From a checkpoint of a small mixture-of-experts model trained on Wikipedia: vocabulary 4096, 6.98M parameters.
Below are experts of layer 6 (counted from 0) of a mixture-of-experts language model. Rows are named router (the router's row for the expert), gate (a neuron's input weights, with its number), up (a neuron's input weights, with its number) and show model dimensions 0-127. Each number is 500 + 50 x the weight over its row's rms, rounded and kept within 0 to 999. Numbers have three digits each.
After each expert's rows: a language model's description of what the expert responds to. This comes from a sample of Wikipedia text that the model never trained on.

# expert 10
router:434454547500561489449495443492555489526493526533476457492560521488547508421496469461491517517457426459495475442535519623493509431498492545485567567530629606550548483440604597503454494562620438564504504504463512438523494488522573479530477528512521508468362550500507508427526410537513505586501560392563500421539473460472618566507413485507451452450464536434498494539409508523462466525497
gate1:448524464606500456570416501617506454455511506431449479522388413523517519502519473454486512437509453466520513540436533454464517482520532531486617459485562499569578501518477484572456429425481392514540484453521507457498438539522440484556459431590473597577362509402507477475534549425526519517425533528549503465593536541491581512449453525548496412488476492497494424571453469501537447549493
up1:549553458524502500451380423459548418507527525512624515532424572486473540528457438492499516515547493562551402563477414610490530541423511495457486513443524481550498566531467527408527466533485470424499479543467513557522468559526514467495519423435509507561509486615519497501570424482439534482475493467529494564425474501532526470559505470556421594407486439502455609451463417549564446604539
gate2:444503463480498579425514554435424569516586447534578408579503501471474496553472520497554502463536552482474509477507651457496453521413521558501530461494509416494512424522542598500510454570585487467481529509442553605453546511542573500490570615556461485541488487507559403458539516500468511537519483558529474463463507460553497515527535472370581411468529431431557435478542589484559518491461
up2:516523459498506472493394517474523575591512447519477461582444566456464451467502422550472588552530525556426493434514520525560433503591488533569345555465471503552419473508484473557488395472553422541514538488422499541515459568538636522483482513523449506506560477388594532582496551507517590481533456457469395483483466515435567489583578473490518520524491557523467476499427500507477504522493
gate3:408464484534442497535552381437615467611498530497547441520544474481391599413541447558546433483514455518559481422518423451501500484510518569447430594517434488453555570370459445506593365485573430492525466461545461493439541539465434533462539496457526499450519536486506472502488506529518523457470543457442519460508439497475505525465427507496504525466563478501544576535488559505465545464426
up3:499542500585534499495476433469445481450501521467546482424570546506560570435578460448483498534521519444480473444503488557605476463474506518528474562469519589501534487515486600500576430574498554462478553454445474470537475488447454495584501405422524458448508511556488498493508474528397442465426539513453424468555622466497417582435460477497581499540449505406456448429628420559487580535526
Mid-word syllable pieces

# expert 0
router:401450515475471403506520513559574543410470524504506517495401575497551540492487450505437475627444486468537531430590519502497485408500466484531531534503526549573500480528562489425415608538451481485489560530475472461629465476513526488570466551565590493504497478418452480523475538471474588477555478459562583526635486544434544452493482526509456491566429471556488591459523521419498501537428
gate1:556438420537496438548579509528492463444529514498517575515453567511520431538467458520430544494482541440514485492450458562471494568589596464522523481446570597575533516512478495461493426344463512593557469481467556504494452447523493548511487475540553585544487499500547528545450526571538532461534399570533535469565491537443495489553516482590465527419531553463483339516553411448454539528436
up1:469590485464428478468426490476499388499458390602511478552486551454460539465471531473537520510577527545470427545404463583617514504477496494541467493522470450504510548536483490502513506492487508473454526502486572455438510459563467531536524470494558509558461447525549501534573517464450408635439503480596519595471531480524550448518547486542353553429509400443481534519458457595576526556557
gate2:526559475499466453548507472578408520512484566506436501557581511521462427502528461562564529523553456448502506536499573467489480478388543458560512501529444462490460368522463513522580571495479582498508482455375494556517564488428545687563537417523545527410507509549554410590509518538465536597520508513514442424467468557494493493460487542552467505482488477501409469535488533436562513505440
up2:428494569465467406505433462544464493559471514554464545533426487534582428470446519554477549442477444342453468563473517471447462637564463496537471497575569467562501559467475527505585563519497514422430579421531520423503461459534541485429498530486485453511576454458588502566573512490552518463556473561539451426408441528447565467472512427498529491558433479429498523531490510515513547526556
gate3:448492510504514416509530515540554448461617455466425404460545482497486630341484468530472468449559447452565488444478470457520530496547400553507466577579515420490421484412539513421584390493497513464505529477397458444459524555453401481562467485507536494468515530484526511561516468442484526527487506594466534504416565449552518490498630475522482507510516500437523486425517489531515464459499
up3:488477466544492461416595432503533490376507480405543483431506489501541549533514401548503439453458454474628520481466461581557553533484535422437489522583623402480484458507519469483522500463523589478491581499445422518510478530454502482529465483486432527491545468469494493579449547508541512484540556464533453481506539543540464490507466433463514412587476423429406542463509429581410582540430
Table cell separators

# expert 8
router:436460443525541452520441422492541529382603590550480487486565575529463497436458524579553457522432514515453560478493535470558591475538541545611538547478536475543587404452479513494417612496501456580473558567528506463547438475500544410523447501454556492513500440422522509483459459482552566513563456485506537455518478566449599463491505546564483462404519429526575601470485502543475483516505
gate36:549382425542528632500499513530408529547489455501502470567447529425578491591535505420362523414513459450474458413441446541518580505497548482502563492494489583529464494512539551498528398418489479484529544526551662498469518456522461442474572502443520477451517464483477518488501423540544500495446535503552513522495541470623487564527514543482529456405481498480521422566562504552454481474490
up36:553535509518575541428428406450544578476537494478476452513547433468449518472492579486450498475515449451405521542498547441464468481581483466627572451435460445524537578462424469544471490525467525511534480570444474539484496479416586571503552558492609431432538458538542489440451512444432546504471551482413496506494523461497507599530519387607529499492491475523453559581409550437449504450511
gate37:582472565480483519561459439544548473491574469540574461458464521479460496465526523516390500424516548534467580468569454465561467518512448561552417404467427551481525536407508480430475528527469555453485540476481411476421590464552480510430474509501503468562525391569513546548515496523430348461472478533517500507527492445402482464552528562621611513457536454497463457497459466528428461460546
up37:580481452567459536442521536447416505487447528456516383446544454606478407463393429524498495443496511506572472488491543499456535564417484444506564568591486481525495537604473630572537525452482524499480449544525522464502554534473571433488504544620495405417407585490504486499556493440537566449496486508441506552560526579502544492540451478494502460560460541527508497507582507455512525417472
gate38:424486517525469477455529545458440418471563447551546447483456547451516539523593442528484464546454542492444483508571492573456492574492538530510409505457432491481428547432460515505486561467472530695536511493457503422521500463543462558448489491402575463513465473520393447493492445576451498551553460473557527437521551426482517488481497492458595600491534469442608569519437524487438450492411
up38:559476447537514577527484424454413539598441482399514443457439520477503461526448405464527515518495544459569556506503515496449454468458486545502510449509405552540495510512488485523610440514527415404493483457464523514493480512529433571547577550479468463558572440482457418471505540526495453466543567615494531529506478386604441486533555485438610459389505555458550565521530536451430465461541
Conjunctions and prepositions

# expert 21
router:470501406607560469503537449505521506450543535527471463496517516558551534511485417440463465505505424406481471487524473597476466527584506567487568478492508532563498483431675507471454525594572517592481516534521395515514474463477528493560527598525527510458448433483521550522567446623499472455484554391545573470477453571487565488541473560490430474467413512546460453497435557487441500517552
gate1:461554389526524485512425583569403414462532563526507506556454484481536431469511458508538526479478503470523500494397510501480493562564542431517510473401534433444529478532561404489559464422524480498445511495548585514500455520596394496561511376540483606556437559442497464507503490498536470461437448592499494490591430525404557510490445476509520470467463487494527421391425500489552537544475
up1:513545453485520520443427400453552415502509460527579516473434543481450490522576535449444564516539438495527433550412434567558566468465517576451492498510548510543420610501506468525498521569394442540572546588470441504502447516544478515539447468476580449502564521551486475499548426446382496470454431508523521579485523458520498406546505505497395519415544425574482557514464467580523482583499
gate2:458546406464547548510647515520477589522515525488536435549446522451514508499511520528559467521597529507520482508533499467453498517490549559389477428481480417412505421509500526559556525498516434411485502508424542507489539517463633544484472634495472541438537524487528467511508503572506643505466439501567588449522461460568468501369506486465515560491518516487592527607504543530555532492461
up2:481498497503471455488417514538469542564550522593494506561349547420562475429443460542541565562487475444470569528455431424570432596583477527578412491512404538477535510498450458540522495463510618489532524460481516557483469473485572408463479484565567501476514479477541526559543557497597503449519387434483566478547517563477506570457547503580495539480452454480483514528471494376469495502467
gate3:456545452526533530464537485489651358505542479465573507537510484498450584410508452586559377477514437478575454498456466532448434424529509516494452583547460483559537507344516468458504513439493538415507543510590449461432551356516467533570494488536483515429546466444535437493493446524463485440456544493481567523453475556538432513505518519494521467471553534453539445481492483467563505477528
up3:476485494521513489458513499575617469451542507471581525447530570433560497414613478498562437525526475484486453490553502525527509506500443511524513478479552517520466597441454481555550512488479605386456610514472507501479437541515475567592442439485466509501483497530582419515498590557491582540468480471550379493477565456543444465415412486450448532507482561407442494544513502503409623468471
Mid-word Latinate stems

# expert 2
router:480492448567527491554508469578518576424433509469495511511420532541513561420463442495451439576542489442508631449574516493543488406522548460601504560472526551480481436499547498396467571572526485469463493578546425455569531449547566522548455537547591451520460462416468435505470481469567550471552442439581497544585445528482545447419508568549461447523465470511478559462457602474499509542474
gate1:603477420570543531467413611490546474514483663517482549500430517550494464497586443507471527492501499441514533454491492535545549514443416441491508421483594586497534460582542529493519431489498423431480530490542443425508485595510502566532361540556485504511409506507481483533539548451523508439505465501568441478554594421537495486541367501560439477529482496458544484544455458503506455495497
up1:511540516501502546417455442429561442537521453497469547512526618501473498517497473496527489547565455614441481509443514472464513555495518482463464433487510501517553625461531397457446496434439403491536520544505499505544470514499466568617426447563514514510587530485611427481553498386401430474466548594468530574534436503507548517452517498405408483450480453485463548488474483594524440548487
gate2:364549574572501559491501499486454503506501457522516474570478430582502443542564540536506458555522453544457518468425414418485422542440509531557461482615490363516515464524545529499498546627554426420506507448409507476424507590568550474544496515582522525497549509504582533496508453534516574485429481480522461524536557428567558525463470493548525555493490414444439556530504573524541469568511
up2:440474404418454487516448509516495549520458522583511556527545509460589471510514471544485547394454436435504555562446551489587555594583447556493478483536446521498455444602467494484501470537500531613582492530499432516537462469494552438428486528539510546443532435444563467562471554548568472419554511587478398396401431490459562525533515507466524455460512487415520479539486444414461524539501
gate3:405479515471545465441540454510592399502533528371469449542512439412519538512517508607506376415530536451416518454453412471486490527530490522499517556512594442551557472400451404441597431500559451465546489495488514461471512441517470570517484524531543473492580569448583417437472539398457530477508470559548537503508479528497489495522530437530513470555493498509535468549579433548536537437470
up3:452424533508486493545596539589448472412542442454493441452553446494545513478536470546433458448513454473524475491487579553560523507511445422536476543499607498374558409541415511564495511523561550491562558479474528477512419479442547542486487551553487501545519494495524468410522548577456609535443506539498473545548488566558464553423437558524539505577469499393440516482481495582534637522506
Line and section breaks

# expert 9
router:447525582622568473478461448451572492503580540484490490579546578538555497400495490561462444500483464503488532458480554511485546439457493530531556529545525511524557488412489544385491493500515468599543572569430504413528406492552462454579427523495498427445466471503623472489498492449404579568553576494506505464515501610494549416533488563510517427452432478523502462456482530517478595519458
gate1:547494453541489444478490513514479518501490546488487434336482520395492506506498420465517539523472539338462467505501504492483569556564494485448468548508459606557499526498505504474459479451527390541486498486631544448453495490613418453557535452513473581500431500458572476550505515526491465434479493505594514495435546559435526530586476463528463461465426546438491478512436519382571536582458
up1:494496424502486475483481525500528402499502430586500546480431505519467464541550492431527629473496457522497534551510497513570451523472473520345497455482556523573530516473501464544504511493461496436555478477457526570495432484480509510547466545475563518529506446579577409448551557494440432488387435549499487628440495461565460446527502508502411492366431460483485481567510433555558359543532
gate2:466450454503485462466519565559394551489527500498556448493532542511516431501435469613506494457568471505558496508445561484495508518417592559525512529523461450432558486637441507563585530491463542407563502454451433539477442536507599606483513582539459468542457561459562510539467513527490513514458427527452426408552405451527478550457511410531457488499458480508436491603533584410482527524494
up2:426586436521429480489444565487409467520501410558476553559559507480542392432424536529504519440452510428483406483512485437467451475533540503541529418485505486464576547562488486514483521500436582492531645488479452465448425480470540473554475472484421556491571551405581591467512546480508532538517469539599503508596480558492494478524533466528448523400466453456564475493494613516446534558529
gate3:467493506358503461557497536519527544490543574384476488427458448527419575470522475511442520523544488447595560495492495488495514544506463588477482571465554460461483531365453415396566497500537504480584550512530520498436524516500488493444383473365506526603504490544497472427428520469458485477425507633411532444504502535528539569520493537489468471476510520502541441429532531523492466426540
up3:452514485511511441519522516488515403493519443420544438552591512555575554420519485518548439502529478490512497427528401583495495445513514483528578504536598522514526458585548530424505481503594530402460593570457554439505493521483417525532398383589525585492459476493563413527557585538473508524480478469520447476554599488479474459484485512488532539543473543389475458471467496607492524521418
Word-ending noun pieces

# expert 6
router:425477444519569438598490533589520553446489473533522445543515585526462528512427567508531449555439462549506565451514494521476437498458554576496564536515507477523559402527469517434474552493602463482456549537423483508577486466466485510476412497431509489439440547461559436485454512508484565476523498575503563426584466475375484474413439531582487513455415491515626505409491534517436466491600
gate1:464558469511490483435453599677430545432489507517456450445405478440510482536555561481514594514527526504523444474436500619522526587495597522473519477447568512539500460513589555539494530472533469497556542478497520400420507437598508475480527429513466463499476517519498529517482522483530466404450500627576449497547594530509540498497500497564428460437468485458492413496470550471504533575416
up1:565535560573515567490425532522526363470519535475598535500411569474440518500572470480460521520540497501528464559434477532527571517482547393397492494478484466471476511491564522466492529509473451470535585536529519570442426410546529503583546462509575521529523535572565464433470496462447499526513510387576570544415500505593469485497562499508425442395475558511467549476471425625503507511552
gate2:399490513489542487526497599482443501577620545430559433483493445560431458516473483547498495503550586476527542530422570520442498501398536579418534413504502401533511444453521463562577590504491498413517468470518514493540527614450511561456485665570534481516456518522486413484492445468508508515483541510517493431543446469479453523504499459492599456461479488497484441536474473397518560550430
up2:496471434427462525531492517554495506496502496464513533549465530386561521495463484484445515474505474461495573522459564401557496548635555533553452471416529462564460474492464460512519454521502492493464454562527550582497485390521544437452423507496525563510556426413684434491484578521551612493551438513511485522505430546464540576543526507494475576486483450452507494429519467497369555550530
gate3:358470407555501516597475544519541490548556589400470431409485437539561511536572462498425501460504558453558482422461453494511525502519404511480503493433499498538570535470561478550499432498543546405541507506527502432558464493509408516506489458531512456530452552535541458491601497464455448443496480529545555525391558538510500606581450458558560452489496543475490493428487384455524503421448
up3:432501472483526497475499485507517475387449485418493457457580461481490495457489484502520495422546388468491477440490435648582544512581478521526417492593511429464544529496494524484542500530516526433540601478463460478518454516498493573440504501461459512405489474574473570419596547457438507503531497495537406474502565391536565531551428479445593491498472436363452508514509439479468557556437
Joining punctuation and brackets

# expert 16
router:463479562555502456587452473459555527511547581591491466528565572571524532435502538472508469520439452547473616419557592477470554504430479534545568578531520482514513496510559541379454550528497459547487594491396454428523451445484542449539428474468501491504514406485538497508472544508407589513585577500463546446517499611497580436491438534516534476448481431509567463473419512540468565502487
gate1:492475447580426453485425438528495505503560448493504330402522540363494484481535475496502562492472458440452473531409471517519569558532520493468486515404549437516544456465461512506434509480552582491399466531648503450466405560527495506526508518504514508442492537403531462522460580476498464505513462476486472545546506463481483525500482432518548428571416567472455491584533540499434451603444
up1:514495425534494539481439509496417405541453470483557469411433526531469504539461542451508529501457496611529498637463502566617489498453471548396554432507567517533497506411456380538526505472527441434493456491480462532580409518548456517563556517475563565557526484416526493511501430413494476485483516524520449583480460478534500395519427553490505425400480519500435532451515454570518499566557
gate2:492450535586508463429552490550456535538590478523533485529494465547438483590515452509499468520534592497474463476472549398499470487422550471562549452484409484513483483516451416591574542522494581462584466521518626577423458494500555507562491553492535572499515518575384449466431541570444522633503442526508495443475508549536517432493555485543465499451481485457507517562584448500554464600421
up2:476459420565526511574487454499536441545536442541499564477556422491525479513456385495441518509443442483563559412484543476533446509582416484552433429508382488567532536502423467514456491490538469479510491466462506574395507341496581481547414570476554473434574513442545610500466575507528501532501497465541485401476518553492533448508462519477496526540523469383482464505484459571532547553535
gate3:471492456478572515525450560533485480549511528428453510476494388456549526437521508502410477467499454446607510464463473421479424421523565433535505558493469429526492510517507454461558358385528428451558491469473485593442489508546477489557410510522471487481514517566593488450482428483471469496359528548463528603545499499502477523590532543487562511532529539480515478411577547453475452388545
up3:433482568504570436493606474608501496478499430409570477513554542444633569422521470425546447493504428567496531463472452561460508483437500472445481528543481582428579490545420504481479574482563496487520556480467506503511501540470484535570484367517485531547552573516477499519478587641554518472478518458502504439534509437507541531501456556440518494559514470405478442539419538515441459592479
Subject pronouns and nouns

# expert 14
router:454455426513540529601480452466517536412516524513475459584594549538499577435559460533464530542495533436435551422537498479537563490445600495573504515545514509529562436501498468478501563564520440438435497559500451446613476433563544489543507565445533553493489475397460412489466512465513519530521491490526525442616491495378574512468461503594535488464508409594552588477464478457460574464493
gate36:486492442562437517584431478513361529459567537522530405507468503402561515470480425457405526491500547473581481470537523400560472512527569506477564545580490473502403530478541498453488506511455452412537510424504551548529533432455487537516529488484476405470476564529510536502500426471556458477529607571575487471538467482516505502575507463480544486452538521525486423476430579353432458482399
up36:567522527479622566454399500411562445585530506491539619545528495521534517545454559497464594556540550457396437533486580487515506489497452524522556397411512508492488520436489518445483480464457494520466492545520468534596449582429596460412494490593568415446536426515510475486502489488457515481502475455498500603464511468540553580494426417547450504517469485472472548541420444512473561553531
gate37:502559526476493435511542549493523509551550578602593537510437525516543555579569599446512540552508461518529503542510546508522475477509455567468517497493516472436401521553493515475524547503570464563484499424461483497487540417493523529466531523457388452437586458462542512473474564416364424483507511579512529569401623476512480555513549508559602597387525541483503487467552495557424475503489
up37:513528399605433579503493482474438516519418444461485369501541455573456432455438505501493515462396512559578556574509481474356554518479526467576455520486465480498491467475546563492529491464550471513505524550523471505465574583499485484496530424611637408532484442454520431457513470458507567407456493500463452560559476469470409488486454508444498393513467502497466474506429509554514469461489
gate38:541521554572469542393473460438403525514506425477460490471556562525565484510456482495415498477426551538460472424598458487528522575563479546492485486479461490463451505459542547470489404483500532587494565473347451415327476372483507516524449395507550490544421467499451499472492463569506484481514471531614476568499516421551557488538563505524486454522541464458491510441492512503475479479462
up38:478549437481504431443480444437453471434480516468391417454504438490515414551490466514534442447450645505516506518518505402441517479419544560630523506440467470488507568482425492518511559618424495483570424540502491430521525586501447498446503630517493528553475514484430502446448569496442547566504531525552495495516525502509429459583501573459482480441499573504476548471557579476511583460500
Field colons and openers

# expert 22
router:521484480525532467425475496473511482443495576616495457524462538500512534564380462454453528565470428482452562437524554489394454445578560583507544574565552575574586456426499508475448535598533483497473571446446428546521514459455606522480509583494424473394497467451478575494517552596469534500520517391510526497578477517534544473470520569498403502452531445548479469504465560523478495538467
gate1:462546440478432486512383441542463447507546546513490511470440464474574493516490507541516589472500476496488453553426463573458577468470504528502538541370514514518475501486508434478534405506550442528464475478526537535483438493579465588551425516555473546558449537446502472511472549446575496522447479597569554336573465434506606463442544408566416477494477482473529436454421508537501518569436
up1:519536486492534538433458508448452383504530507427504455474484522546487428544522562361502510550539470445533474520408499573506570511446538472400431494567617515567500527533487530427486508502436521514526595569518544512494427450612496514567530451543425473534575546516550428508570435439510489501500470500491569573498462552522550421605449516525472497488525442564456588487507516559473428601537
gate2:489522475584517533492580458557436499558559480588495508517462595457482516578448501538595478466551508434524485500492578413497473434424543576516508402534459416518509487469511558381469547482572449419432508470496561596448553524539596523555524552503464521462537533534440567560493534452546508484479468491499538512469530380525565435479487404500524419433546423444556511556566512547521561511443
up2:463420506392520517474414491596391549487508522544483621524510511353490523479441369506470598474557506452450518489518460549549461541566430509479413487473468518492511574497495528544509470471474530476574594508504514525469487506502526471541483499556517497461583415448526460551495642517610518514564482530518439491581449570535583444524505562462442514461460566486467462481474506408468494507485
gate3:468543401589498526459458473418551484538459488453509479425437494471520542381496502535519467457620432403561480448474495386479435481443474563434480564506526528480570489452495483434562365510581492438521509525516488482415562464419412565424505525547558568423597543456513432517521505460512536562512502569562490470527536490529545500511498490544520480467464502554561452496533494633514483519475
up3:509502613471564428473516446566511457454493556543470444616552568488493622418564427524509523467415355533540499490500547579511536528457493555411509485557481534558511494549458509635562510537551476467494586467456390513436558487483487505548493407465476531507514457560540489517573511557481535509463564432440434469530502530466585473449475524485486585498478524506427454425491447500468545473532
Foreign name fragments

# expert 15
router:513520458526527522551473376479531537414446466510452505607433535544511502505529414427518424542507453455467601500556557522473536377458548508585485559481574568463479482489590461404479551530554461497487526523555420519563527494489546422533499586466524440525515479414559472535442559556537585444528418496572460488578485477415537440435453506581469424441430543492494480468454510512508503467442
gate1:422455483472501491523557514536468427479509429541514466565518525468556536473476413531491551567532388493488557505415531548452526439532485466535485500501610463456543483491545380479479447408464365576514471537566501482420555480594485394479559374530498477574435515474526457493491546486478488535474470581492501526547411583452573502455470497509445410476482548488545462503468420443586548550489
up1:521533523523500460469373499501485468467508440516438505359425517490518412453509524493546555554526536485518503475406444484548430558429543576433510469555487462521531540521473483506531474532428520470480472577534585495521450535488446541528393510549611504556526498602552488422532382507433542485492525453518546547592601449598415442464475405507529537419529468522547584490476520559508504509498
gate2:452430470560418466543624492596462505484488523529499489494470529560538503460608636550517444517484453503536481462531514453418456518470436563475506445633508405441499509530514525539555557558598441523494538462449516563471489515593570527468548526511485499510531524476490422590472503563492592545440441481520478507480558497589540501411520513547582463442453519536531541621487553496580501496451
up2:524500503514485466469371453525428464461514525558550520593484475478448512510483451597513576475576468414480484490481517472573444521558419423552459475386554520464418520517418553489526509526533545496540508473495460508559430479491551513533441543504564576458571502485571398569502573535511453508586485441504567462451524496447539523545591500421453610459568514511483468471553342480475541494544
gate3:480483519443567541497565548502579531520572492330522523466486477461489592480497504593528462567532500412483534490550551485446462462466455630470485502589558483453475519435472461501582400551594487489538498478521548494421499567505360553475459571485518532495561562487482427487446512516487518416492601614542559581491476485443476510530471533624492495488526554473509497567530486523493513491492
up3:481510468505433490440570513501477419447537437400507516461511529489485591475578413394425450443485503478525527454457490570597544529551548473499522512627634445426537499456496503558470498546588560459498516478533459588522498528534544501433436521520490561524471517600479540486535518582397464466463516447450518462477503533443461486531444542475516545598445470410509458435534549581466553578476
Dates and list markers

# expert 19
router:501526541529580476581466506506572512385406492498450452546546526485552505524499501439566519536450374549539529442559559573522488477494590497538499531521533557543536458451527536479449597517456430543476511526578531470495444460548559499521493582429489462460533494463535428472463490513403538495493502475565578463594528476439541512485482547605392528502447494607586582401538497421463485482576
gate53:486446519510495541533466513502451510493507363425506454488557487550469469483518490442512486443461456476637517470529452460428548538497466567417468520467534472570524477416523534465489486499528542423425500493544466547473421473524533518561416537526542511599495385540530509439401438506476484438465572476459491522484457508509490564534484546644523508599565487485499406390522580549586582479572
up53:535505602531519449516533553575573519608525445446513444523489622495519478412527452511536478465458515485488533539487503448526477552468466488497456447548473537539515512436461512566447465506478544472504472548556360514457444406536589467536470420553521470536453474362593466530453452466532462489516429614577572496508481551423555481460518503525516399475514520540521484467422502584557565401510
gate54:491471458431541512522504505448468429419510444526524515507554506591546589498533469529450495510437526492524533570462476556583534553549518462489426483489401471530597491517486589497539512536608505588497479536550397516426498369437513581484506383436528579503561529555501461560473488420349482519437459446482471511459508527519479442492540549544437476458521481577427522508460489506528508544394
up54:628534495496524475548512529421617473455521460514488427412484416481524420561435444527477509534499452529567478514474578497372508549457537503522476477480402457463488597525368553455507537402517470489499484521473453525503448461549477540515473621472538455481509497471534532508498437479460512630476620513498494443414570471421484485495437553495497499445551586483563481437460490435513457520525
gate55:539471502452465603480536500476515511480484561533496523471499522581423487557495524544476438509543549499554441648519469418553485504447475605450541452515419447434433542550420463491483537433529650488487470460429504586503505520457515487392501484535504463574530518523560489542464435531553446455527383459477526556373427524489534542509517490587458463497574440516538422432490493518528526437455
up55:535513574543483466448466368602521533578524476542543517563465366435520464604513516502486513473510477508495425423464510521427471447573509436553422538439465490523492514485502527515552414478454494566599504582556557534476467472491496460415518589430464519531488458496394548462464554460544559520437463522454551505546545569520392476544546487407569463566560530510404543554444493508506487491495
Punctuation after numbers

# expert 13
router:446501475502567549585488535471503505398586604515498532567573599460578510462495485528528495511490535541485578512571540512496559483506490556631603500497484503537577437450478579405412573502449483573484504548439498447602447440514522467533487547503477417490475457480582497491475478499447620528602570489509472479485459631483582513533533533490487498516515459530518512420501573527481566550498
gate36:465421406511458595523532435454538488514552509554496445594573497546568440541521482558435513461435494478486550552509474446532525543475551535538524523429546539486500451532586535428548560447498460435630506535545496449574574458451461528509563535551570470444569536475438504522526513444480382561412505508475508474490475598542581451642508473484492451442470505505538447489524524416458416534458
up36:541514559456560490578527546573515521490517553477505500445544441450486537503490556602421601577462528522461428555545523515505464440625447455529485475409427465518470555525586460509447569445435497537568343524481520499454486507496595501459562512517568516484452429483520446443544571489479542505518444537395560503540535460518488627486516386542482407478482548450526444484507484508493504483556
gate37:555517487458475379441502456573493483549590485554534480432540449424457491428504452571515496459558419523508532457445494513484482498465406497486459480413485482570493511503581429394553495458524457493480457466542447480499512507454498611388514447527489458523502446513512481576540550429386509504505542539492510537524523484441524540519520475498503506382469522552525607457452429496416380357539
up37:569555426483506572393565573443503588557462430501520451478525453552449401455499536524432491455449523457542466507583484585353528541449579454538427542576486550495460538610414616457556509543480513511499472519538495530474554509488462464508477504542543445499485547489518515453573605471584521481550464562433504570519543493390524509463455495519517491584535532518501434486559513502504568449526
gate38:501507469535499640493502462459429481445426558537503493494560469497582474534564461445530514500524508529484412490573474557507411476458531526520471542597517555496442575458550449533453499472498492523514527497477531386420540481561526633464473431420486530523433401502432570483514496570497583505560474475591446510556605454575537446487513458448539425385578481476460576504521513498530570531495
up38:556478472524472397480503480430558513512501504450445467460571554425499495530442502480465486484502614554551446514522462531504528523480512538619472458424382527534417574473502463481522538544441625464525464492457416556578509554419466482414531438480490554548400389543461503503500526516546554523525451433412443520585539494540567476535435559522427446508539488394510505494448561466432491454506
Passive and auxiliary verbs

# expert 3
router:479502606479484453577440455449574523425469445561409472563572507543552499494461470495567452558460437463510613448484571594511556496425492445443519544528511554517528458507520474470410551558558501518495525534457428485559494491440650458508385494482528464407457564488491530442517539527515557451574547473549497484563401458467536531472486538592420481519488388478454499432494523450498519497525
gate1:541531486537504466565514502566461440498509538507474415426474521514521490533500442567483580575413505397465488465435541507493571540474522398500532566531571460500523473477472557507404456424504427556438452450511446507554518456527520512458467458545455526637524538458530502486416513545559459385493553554534584475488473532453469519559493421602440370468491520483537404537484454472592466486415
up1:592495488591479595464365423538516459496535439514555494398442505524542528498520558419470476466543427554528450515431458610562509521446456513492485430476490494527487476563490435399462465571509519481513604550471532577522476472569510494565496428525492536534548391582532454469555490409403453561502514548532595525528505470539527453488516502511499452533570523585526488518413508524593475508562
gate2:476505543583460465433508527541537538527489471581524456551457601540506497487577454545498406449378450431423397592492559574553397517383502505453520473542500496550459519498468480454571557498554537550486524439479499507464469568503604550488547517568503449480498572460530500491476553527501560555490443557389486428472496457622409489494469450467536461426512495474529547595555535465530529490492
up2:483531498531455488542361486509498459495533416614542486525436444511534456494439520519483599444499455386499503524463520513587532501543530509562454526446517446518481657492559554407453439495512552455489504533433410497531441493577522553430452461432531476518528529445511532534521601610549445499572433518494534529446522551501573512548500439569520471495593544411569490532534514514440541466455
gate3:433384481478560500500550453402591439534604494492552436472519454514547545423507472547525409467488463449505492512447474536438433472477499560456480583460462553480562420399501548468564365475547583598514538515469551467487456448536451513507454415517554597457595515565462501471445451519487498539491468592534477523542438479584386551510499503586480458507521498463471494544471486546462505510469
up3:448499567570543497601513423494530443464472523476472407422551535473461562461555477483541468494493435451438511447432467519553565510475608491434531546542459464436491445522451563523468458519549493435463570411386492401542493549468513488470540392563545525403414513541536483536540459546449539455451444423521410520518535479543498462451457509451604457545412505548497466439492440593488529539480
Word-final vowel syllables